Experts of a small language model.
Size: 17 layers, width 320, vocabulary 9089, 86.6M parameters.
Experts: 32 experts in each of 8 layers, 256 squared ReLU neurons an expert.
Below are experts of layer 5 (counted from 0) of a mixture-of-experts language model. Rows are named router (the router's row for the expert), up (a neuron's input weights, with its number), down (a neuron's output weights, with its number) and show model dimensions 0-79. Each number is 50 + 10 x the weight over its row's rms, rounded and kept within 0 to 99.
After each expert's rows: a language model's description of what the expert responds to. This comes from a sample of Wikipedia text that the model never trained on.

# expert 28
router:74 56 35 61 48 45 76 63 66 52 45 66 58 41 63 74 36 55 49 44 22 48 55 51 44 51 64 42 63 55 48 49 51 51 50 50 64 46 54 42 53 54 56 58 60 51 54 51 70 37 43 68 59 45 59 60 47 62 45 35 48 67 63 68 53 39 38 54 52 52 57 48 54 49 48 43 41 48 62 63
up0:48 40 51 47 52 54 68 47 83 49 50 49 41 70 57 40 48 63 64 38 23 50 58 60 43 52 43 61 47 59 47 36 48 50 49 48 50 52 51 69 56 60 52 49 52 47 50 42 64 55 58 32 53 53 47 37 40 41 57 48 48 61 46 65 61 39 55 39 43 57 46 36 68 45 57 50 57 61 46 53
down0:50 78 67 54 63 51 49 57 44 43 58 53 36 69 53 51 44 46 54 64 37 47 58 64 55 49 63 48 43 51 50 46 51 34 34 60 37 67 57 47 39 59 62 54 51 27 45 55 35 51 46 42 44 48 39 64 60 32 55 70 69 32 52 42 67 63 55 40 52 34 51 33 50 49 72 67 43 50 48 42
Word-initial prefixes

# expert 29
router:51 54 50 58 34 51 54 42 48 73 51 59 58 35 58 56 53 75 41 44 38 48 49 49 57 56 48 71 45 51 41 50 43 31 32 80 52 35 65 46 39 54 50 50 44 49 39 55 63 47 55 57 55 47 64 53 59 56 50 56 43 68 54 49 63 41 43 62 46 43 45 37 60 33 48 48 56 72 49 57
up0:59 60 38 69 55 47 50 35 35 56 58 59 49 39 45 42 50 51 40 43 52 39 35 33 46 44 68 58 62 31 30 29 57 58 62 47 36 37 46 45 61 49 63 55 37 46 52 47 36 54 47 47 28 58 31 56 49 52 56 50 36 73 66 48 37 45 29 53 39 36 29 51 59 53 40 48 42 36 47 41
down0:17 63 53 38 56 50 46 75 30 55 45 40 55 47 27 41 45 73 56 49 43 67 46 49 68 37 58 43 36 62 55 38 49 54 55 45 46 62 57 43 33 49 43 59 54 69 54 32 56 28 45 54 64 52 47 49 45 40 55 62 52 58 44 44 50 54 51 38 50 60 33 49 64 39 34 63 38 58 39 64
Proper names and places

# expert 0
router:66 68 31 57 56 52 76 47 64 63 24 43 44 36 60 76 54 49 47 63 51 62 50 60 52 62 34 58 57 39 37 53 26 54 44 55 58 49 51 48 64 54 53 44 59 44 49 44 48 42 56 38 48 63 48 58 60 52 53 20 44 57 67 43 37 34 50 55 43 72 43 28 53 44 49 42 57 53 56 65
up0:44 50 35 56 65 33 38 39 70 43 47 47 47 38 47 52 52 50 44 64 52 62 48 42 37 55 33 50 48 69 60 32 67 65 46 69 60 45 64 62 65 63 51 68 56 51 51 66 43 40 47 62 59 50 38 71 59 39 68 57 48 22 57 51 60 43 64 41 62 40 55 54 53 42 50 47 47 38 43 50
down0:52 43 54 48 52 41 35 51 43 58 43 58 49 53 49 70 55 35 63 47 40 61 40 68 47 49 44 36 48 51 47 48 54 67 45 56 36 56 56 44 36 74 37 58 59 50 65 40 45 39 44 48 42 29 55 53 48 44 52 60 52 39 44 41 50 41 59 63 53 59 51 30 51 36 46 59 42 36 47 30
Infobox field labels

# expert 3
router:45 56 47 60 47 47 58 62 55 55 51 40 74 41 58 53 31 56 45 49 36 53 66 53 42 66 56 61 55 48 51 38 50 57 44 52 39 33 77 48 45 59 37 53 50 32 41 60 45 43 43 56 32 45 55 67 47 35 58 31 37 53 56 60 43 47 50 41 42 85 48 48 45 43 49 61 49 48 41 65
up0:63 46 59 48 58 46 54 35 56 38 39 54 51 57 50 48 34 42 53 37 42 43 37 41 49 46 48 79 55 59 53 65 48 63 42 54 51 62 43 55 53 46 38 43 43 45 67 42 45 61 49 40 48 22 47 35 38 48 54 56 52 64 53 55 63 59 69 39 41 47 29 40 59 49 51 48 40 64 49 60
down0:39 54 52 55 46 64 58 77 55 51 34 48 49 46 51 51 67 33 43 58 65 50 53 59 63 43 42 60 51 62 55 59 36 47 56 30 40 35 51 54 51 58 45 51 61 51 54 45 60 57 47 50 40 52 57 29 57 71 54 44 44 42 53 51 51 46 54 40 51 72 47 56 50 46 38 36 52 48 45 42
Prepositions after nouns

# expert 16
router:61 58 43 58 50 64 57 59 59 56 36 54 78 43 59 52 52 61 44 47 50 45 58 41 60 53 45 57 73 45 44 24 53 57 49 53 39 46 38 53 37 56 48 42 54 34 39 39 68 37 50 82 35 47 48 48 53 45 52 46 54 59 60 48 58 41 64 59 53 29 30 45 46 43 44 51 54 56 49 64
up0:40 50 63 50 44 60 61 32 57 62 47 62 55 48 55 53 57 59 55 57 50 38 45 60 63 40 45 57 70 40 43 44 58 46 47 44 46 40 25 45 48 64 50 57 37 54 37 57 46 55 39 38 52 59 43 46 50 59 65 50 39 69 34 62 31 46 75 51 33 40 41 42 56 37 74 46 52 42 52 49
down0:37 46 52 43 45 62 29 49 55 66 31 38 43 54 46 53 46 45 68 30 48 76 63 46 38 67 61 41 50 46 38 59 44 49 36 43 75 48 50 41 35 46 68 59 80 47 42 46 45 41 50 26 44 58 45 49 66 38 56 31 51 42 57 61 42 44 49 57 50 47 64 51 47 36 49 59 57 34 52 57
Determiners, articles

# expert 27
router:50 61 34 56 32 58 61 64 64 49 44 50 53 46 62 64 56 49 61 68 55 57 46 47 38 46 61 62 40 38 39 44 44 37 45 55 49 36 49 39 42 45 57 44 59 47 48 45 51 47 62 52 60 53 54 53 52 51 45 53 52 71 41 65 52 49 33 53 49 36 46 40 66 42 74 54 51 38 49 56
up0:60 24 63 54 34 68 39 49 53 48 51 51 67 66 66 71 50 52 49 59 64 49 40 49 25 40 51 37 34 54 43 39 33 46 59 38 32 41 55 36 48 46 52 31 53 45 36 29 46 49 55 55 42 45 44 43 63 39 45 62 51 66 35 49 37 47 44 34 75 53 48 57 47 57 40 60 41 56 54 58
down0:52 34 54 55 68 64 31 45 41 58 50 55 61 60 49 52 67 51 62 65 63 56 52 69 37 47 64 57 47 51 37 50 55 44 50 45 46 45 41 52 34 51 39 29 56 72 50 71 41 66 41 50 38 65 39 33 42 36 39 62 63 65 55 60 53 39 41 44 58 43 43 47 54 52 46 45 62 40 50 58
Mid-word word pieces

# expert 11
router:62 55 40 59 66 66 45 60 58 61 53 40 49 31 54 55 42 46 39 57 45 51 49 56 59 79 52 34 40 40 45 53 39 41 50 42 50 66 64 55 69 56 60 41 57 38 41 60 52 51 43 51 55 55 23 40 60 58 66 34 47 52 64 58 39 36 40 43 51 62 51 60 53 61 63 35 45 52 35 49
up0:56 49 36 55 47 53 47 66 44 57 51 36 56 26 43 44 46 26 52 55 51 58 60 43 59 51 45 49 68 28 46 63 47 65 47 53 60 48 38 65 47 39 44 48 50 40 52 51 39 56 58 39 53 63 61 46 53 50 58 45 52 44 43 43 40 38 43 59 17 46 42 45 72 51 50 30 48 60 59 44
down0:45 36 46 66 53 44 47 58 47 46 46 56 59 54 46 35 42 48 39 65 53 40 30 41 60 47 47 57 50 70 49 54 43 58 71 59 47 57 41 46 58 43 29 53 60 51 52 42 45 42 69 64 49 35 60 42 33 50 52 41 62 49 44 46 53 79 37 60 44 60 50 81 52 45 55 58 41 48 46 43
Conjunctions and separators

# expert 10
router:53 62 37 56 38 57 38 36 54 48 43 48 44 45 58 62 51 52 53 67 50 67 56 43 57 56 56 39 50 45 46 43 45 66 37 66 50 59 55 34 49 40 42 25 35 49 59 42 47 50 50 48 64 39 53 53 47 33 46 57 18 45 50 42 65 40 63 54 51 63 49 49 54 43 59 62 61 58 52 47
up0:67 53 51 57 45 47 29 48 33 49 63 59 67 46 51 74 39 54 51 43 43 55 58 52 51 48 46 54 44 53 73 38 48 59 58 45 53 47 48 56 42 45 69 62 31 47 65 36 56 48 41 44 50 45 44 56 41 65 52 43 65 56 61 59 54 65 72 42 47 61 38 35 54 53 56 49 51 58 43 42
down0:48 48 69 27 45 28 54 43 44 52 74 40 53 45 53 62 58 54 56 58 75 58 39 57 42 54 59 37 45 51 50 45 34 50 55 40 49 51 56 54 52 62 35 48 47 63 38 55 51 57 52 43 45 48 54 52 46 65 59 54 53 58 51 71 57 54 45 47 45 54 41 46 54 53 57 50 49 48 19 56
Capitals, acronyms, sports terms

# expert 21
router:57 62 35 52 49 70 58 53 62 59 54 58 72 40 60 56 42 53 53 44 27 60 48 55 46 51 58 58 56 33 40 55 44 56 55 30 55 47 81 56 42 58 56 60 54 37 48 38 64 37 48 61 36 58 47 48 53 31 41 45 21 59 46 49 47 48 49 54 40 74 58 31 57 46 54 55 72 49 41 65
up0:48 47 30 72 39 44 56 48 68 41 37 32 56 39 55 54 46 68 43 41 48 49 45 47 38 56 52 50 46 37 51 39 60 52 30 39 74 39 42 43 42 58 63 51 46 50 64 47 51 47 43 47 42 43 35 52 56 63 41 49 55 59 41 64 41 68 60 39 42 51 63 42 39 56 54 50 53 52 58 39
down0:50 25 45 60 64 50 54 48 49 64 49 51 28 51 51 56 32 45 53 52 68 46 56 46 48 30 53 55 71 67 50 29 43 47 45 57 39 41 51 53 49 42 39 61 37 48 62 53 50 44 74 46 57 54 46 44 48 52 57 32 48 48 39 41 38 51 58 73 31 46 50 67 22 43 47 63 53 55 45 45
Sentence-opening prepositions and conjunctions

# expert 30
router:56 58 42 54 39 55 56 47 58 48 41 49 45 48 67 67 39 60 32 59 33 29 56 55 51 55 47 48 23 19 43 59 35 44 41 52 62 65 38 40 41 44 41 28 29 40 45 65 59 55 36 48 42 45 51 64 61 37 40 44 45 65 58 58 67 38 45 55 58 44 37 35 43 43 59 54 46 34 50 53
up0:59 52 58 70 60 31 41 27 31 37 37 54 49 54 51 62 47 56 56 47 44 51 49 35 62 48 35 49 60 48 45 40 33 52 51 52 30 59 50 36 35 35 52 56 59 52 41 50 36 51 33 53 29 64 44 44 59 56 59 19 54 54 46 45 55 42 49 60 52 51 55 32 43 75 51 39 51 34 58 62
down0:56 47 52 56 43 40 70 48 55 48 46 56 44 60 53 63 80 43 43 43 42 22 61 41 52 48 47 53 52 46 50 44 42 59 42 52 34 68 63 44 51 42 51 63 52 41 52 49 49 52 57 59 47 41 45 32 32 50 48 54 38 51 42 54 42 60 62 39 50 62 37 55 46 64 54 42 38 46 44 47
Role and institution nouns

# expert 31
router:56 63 50 59 39 61 72 53 54 47 39 52 52 44 63 55 49 44 30 51 52 44 61 54 64 66 41 49 41 47 58 49 48 56 41 54 48 64 49 47 56 44 51 60 62 50 51 56 44 43 47 41 37 53 53 55 33 50 43 47 48 46 45 55 53 46 44 57 20 46 49 54 52 43 43 37 60 47 45 49
up0:59 66 52 49 48 41 47 42 54 59 31 38 53 49 46 59 48 42 47 59 51 54 61 57 32 57 43 50 36 47 53 57 49 48 38 52 49 50 47 64 50 55 43 50 42 37 30 50 57 49 51 61 45 68 53 63 31 42 62 61 47 60 56 60 44 38 53 40 55 44 36 31 48 53 51 44 77 43 34 54
down0:54 60 57 43 50 68 47 43 25 52 60 30 39 57 43 50 58 68 22 60 61 62 58 43 52 38 43 48 66 40 38 50 51 41 43 59 45 47 57 54 45 34 49 43 68 54 47 49 54 52 68 53 48 39 56 45 42 47 56 34 57 45 50 41 54 54 59 41 29 58 47 51 57 65 55 40 58 38 41 43
Pronouns, plural nouns

# expert 18
router:57 59 35 52 66 56 59 41 68 54 55 45 72 34 54 53 41 55 35 51 58 35 51 43 42 59 52 58 52 44 46 51 36 35 41 54 33 53 35 37 64 52 49 49 43 45 46 50 54 60 68 49 43 41 55 75 55 43 57 48 50 66 48 43 50 51 36 56 41 36 56 44 65 52 29 41 54 50 55 39
up0:65 47 29 66 57 71 48 45 77 53 44 57 57 24 48 54 58 42 49 52 76 37 44 62 55 29 64 49 56 41 65 59 35 76 66 53 51 40 51 40 57 47 44 61 47 50 42 41 61 50 65 59 49 34 52 58 48 65 59 37 63 32 46 34 39 56 42 69 43 53 27 37 56 48 44 27 56 55 67 58
down0:41 51 67 49 41 14 43 36 37 42 56 51 51 53 49 42 43 46 40 60 33 56 42 68 33 37 44 43 40 55 44 82 60 56 40 35 50 58 74 47 51 70 40 44 57 55 65 52 50 38 52 45 48 57 34 55 35 51 43 62 50 43 47 48 43 62 49 55 43 39 53 35 57 37 42 47 55 41 63 42
Auxiliary verbs after subjects

# expert 13
router:64 54 50 53 68 49 52 34 51 57 48 42 60 43 51 53 42 55 36 56 43 42 53 58 38 56 59 42 55 61 52 53 56 38 54 27 47 29 37 40 50 31 49 65 75 50 37 54 57 45 33 64 56 40 51 49 57 48 59 60 38 63 67 60 65 48 44 65 35 52 41 44 58 46 40 60 46 71 55 49
up0:55 53 52 57 50 44 35 64 51 60 49 42 45 50 42 59 52 42 61 47 37 45 41 47 30 55 52 47 65 52 56 44 44 52 52 58 52 43 41 47 56 52 51 53 52 49 33 56 43 44 47 42 64 58 46 53 51 52 42 64 55 52 60 44 68 58 62 47 57 58 47 41 54 42 55 54 52 59 42 60
down0:41 54 50 46 57 51 40 41 73 50 41 62 31 58 52 48 61 46 65 65 53 57 67 54 55 53 71 36 43 45 45 54 44 38 41 67 38 50 38 70 44 68 44 52 60 53 39 54 46 56 48 45 46 42 52 45 64 38 33 58 57 36 67 71 40 47 44 51 56 38 50 43 54 49 52 44 58 53 34 56
Foreign-name pieces, diacritics

# expert 15
router:59 55 48 62 62 45 56 61 54 56 25 48 49 35 57 59 58 59 40 51 61 45 59 53 44 50 44 49 64 34 42 38 42 53 36 54 38 46 47 47 50 63 59 33 35 36 35 47 63 46 44 57 42 41 54 38 54 60 49 56 55 55 60 43 56 35 52 60 47 44 25 48 61 56 43 48 39 63 66 83
up0:40 51 37 58 53 42 56 50 62 44 65 61 48 44 59 30 43 36 21 37 50 59 47 58 77 59 69 54 40 43 59 59 48 58 45 45 50 59 35 32 47 39 52 52 35 57 45 31 55 38 34 33 44 40 58 44 52 35 49 62 41 46 47 49 46 47 40 52 66 73 61 50 45 61 50 52 53 36 58 58
down0:87 52 56 49 55 24 39 53 41 70 27 40 47 46 44 47 37 55 59 41 51 48 65 34 75 45 55 49 50 66 40 64 53 42 41 74 74 59 30 46 39 45 47 62 40 36 44 41 44 56 48 56 48 78 63 37 37 47 63 47 33 59 50 55 52 45 43 64 52 57 54 55 44 48 53 47 63 42 72 51
Articles and proper adjectives

# expert 8
router:56 63 19 57 49 61 59 28 59 56 41 45 54 43 61 59 48 50 38 43 46 58 57 45 43 64 36 48 74 51 49 45 45 46 49 45 54 52 51 37 54 49 63 41 52 40 48 57 71 39 26 45 72 49 58 44 39 68 69 43 27 50 50 57 44 36 60 44 39 52 43 38 59 50 47 48 60 44 46 48
up0:50 44 60 56 56 64 52 53 40 47 41 52 38 42 52 50 63 30 35 40 47 54 65 44 51 53 45 43 62 43 35 42 57 54 42 39 75 47 60 59 47 44 53 58 58 37 38 33 58 18 42 52 42 51 55 56 63 29 44 57 48 73 55 50 53 33 49 45 33 57 69 49 48 56 63 56 50 40 51 52
down0:46 55 41 35 60 59 45 48 49 67 51 47 46 56 26 47 54 42 46 37 46 61 64 62 31 42 37 52 52 52 42 49 65 44 44 48 35 58 49 53 55 32 70 50 52 44 43 35 54 43 51 49 52 48 47 38 40 40 41 56 39 58 34 45 44 48 37 57 43 46 36 51 39 55 39 64 64 58 52 32
Opening brackets and quotes

# expert 12
router:51 57 45 62 71 50 61 58 55 33 49 48 68 44 58 72 44 54 33 62 46 64 70 48 36 57 53 60 47 57 57 37 46 21 48 57 74 39 40 33 45 51 50 61 57 51 62 60 57 24 56 61 44 49 53 46 62 39 63 59 43 53 57 57 52 44 66 47 43 45 30 52 49 32 56 41 57 59 55 57
up0:58 69 57 47 60 62 45 46 47 41 64 51 53 36 47 36 54 39 26 59 53 44 36 52 38 36 53 35 46 49 34 38 32 47 60 42 52 76 39 50 33 52 16 64 61 57 55 44 39 48 49 55 64 38 56 74 69 60 54 39 48 49 30 63 60 42 46 46 47 55 49 55 49 29 36 54 31 38 38 71
down0:67 55 55 37 48 52 52 34 46 41 61 43 52 32 52 33 64 54 31 63 48 62 54 54 61 34 50 64 45 43 30 65 53 55 50 43 39 41 59 53 61 50 43 63 56 46 37 49 25 52 59 51 55 39 42 43 36 60 42 48 52 55 53 39 41 52 51 42 49 49 66 48 49 45 53 36 47 45 50 60
Spaces and Latin endings

# expert 4
router:64 57 58 71 68 64 55 46 50 70 35 52 61 47 56 56 56 71 65 60 39 69 49 47 57 50 59 43 34 49 58 41 39 46 49 56 33 50 53 34 68 61 49 55 47 53 38 52 55 52 56 51 59 48 57 43 47 57 41 46 49 56 59 49 26 55 54 55 50 55 43 49 52 57 51 45 51 84 47 60
up0:52 52 38 63 68 47 54 44 27 60 50 67 69 71 42 59 50 63 47 56 38 52 45 53 52 44 66 53 64 43 47 63 62 59 57 38 79 63 41 40 46 62 32 45 57 50 42 44 51 41 50 58 49 45 48 52 53 45 57 42 55 45 65 47 57 55 62 53 52 61 41 47 42 38 61 56 43 70 63 45
down0:58 55 60 42 58 55 49 60 45 62 51 71 30 52 31 44 50 58 56 48 69 67 59 34 51 55 58 39 33 64 69 58 49 39 62 57 60 32 57 43 48 66 48 55 53 53 47 51 55 64 61 47 48 50 41 56 51 51 55 50 45 43 57 57 49 47 52 53 23 52 58 44 63 53 65 51 37 55 51 39
Name-ending syllables

# expert 9
router:61 53 11 56 67 58 53 50 51 43 44 46 58 51 59 63 39 60 47 46 41 41 54 49 45 45 46 67 53 55 51 34 57 37 24 46 54 45 41 40 57 42 58 49 51 50 40 39 53 41 50 44 49 54 37 29 33 50 70 55 47 52 48 59 50 45 49 60 30 55 35 50 49 46 60 49 50 49 55 53
up0:65 48 50 55 63 45 48 56 52 51 46 58 59 54 50 50 59 35 52 78 55 49 53 44 58 50 54 43 59 66 67 54 36 52 49 47 47 40 38 51 57 58 42 47 61 47 49 51 39 60 36 47 49 52 46 63 34 45 53 51 49 48 59 54 73 37 51 40 58 51 46 70 58 38 40 53 47 41 38 43
down0:56 59 49 64 38 65 50 76 57 54 59 60 53 49 45 42 46 54 45 59 58 50 43 69 48 61 52 57 47 40 51 54 57 70 61 44 40 49 43 52 45 66 65 42 67 43 52 54 62 32 64 64 55 33 42 66 52 49 51 46 48 47 60 52 53 51 47 48 52 65 56 62 38 37 44 65 41 41 52 40
Hyphens and spaces before numbers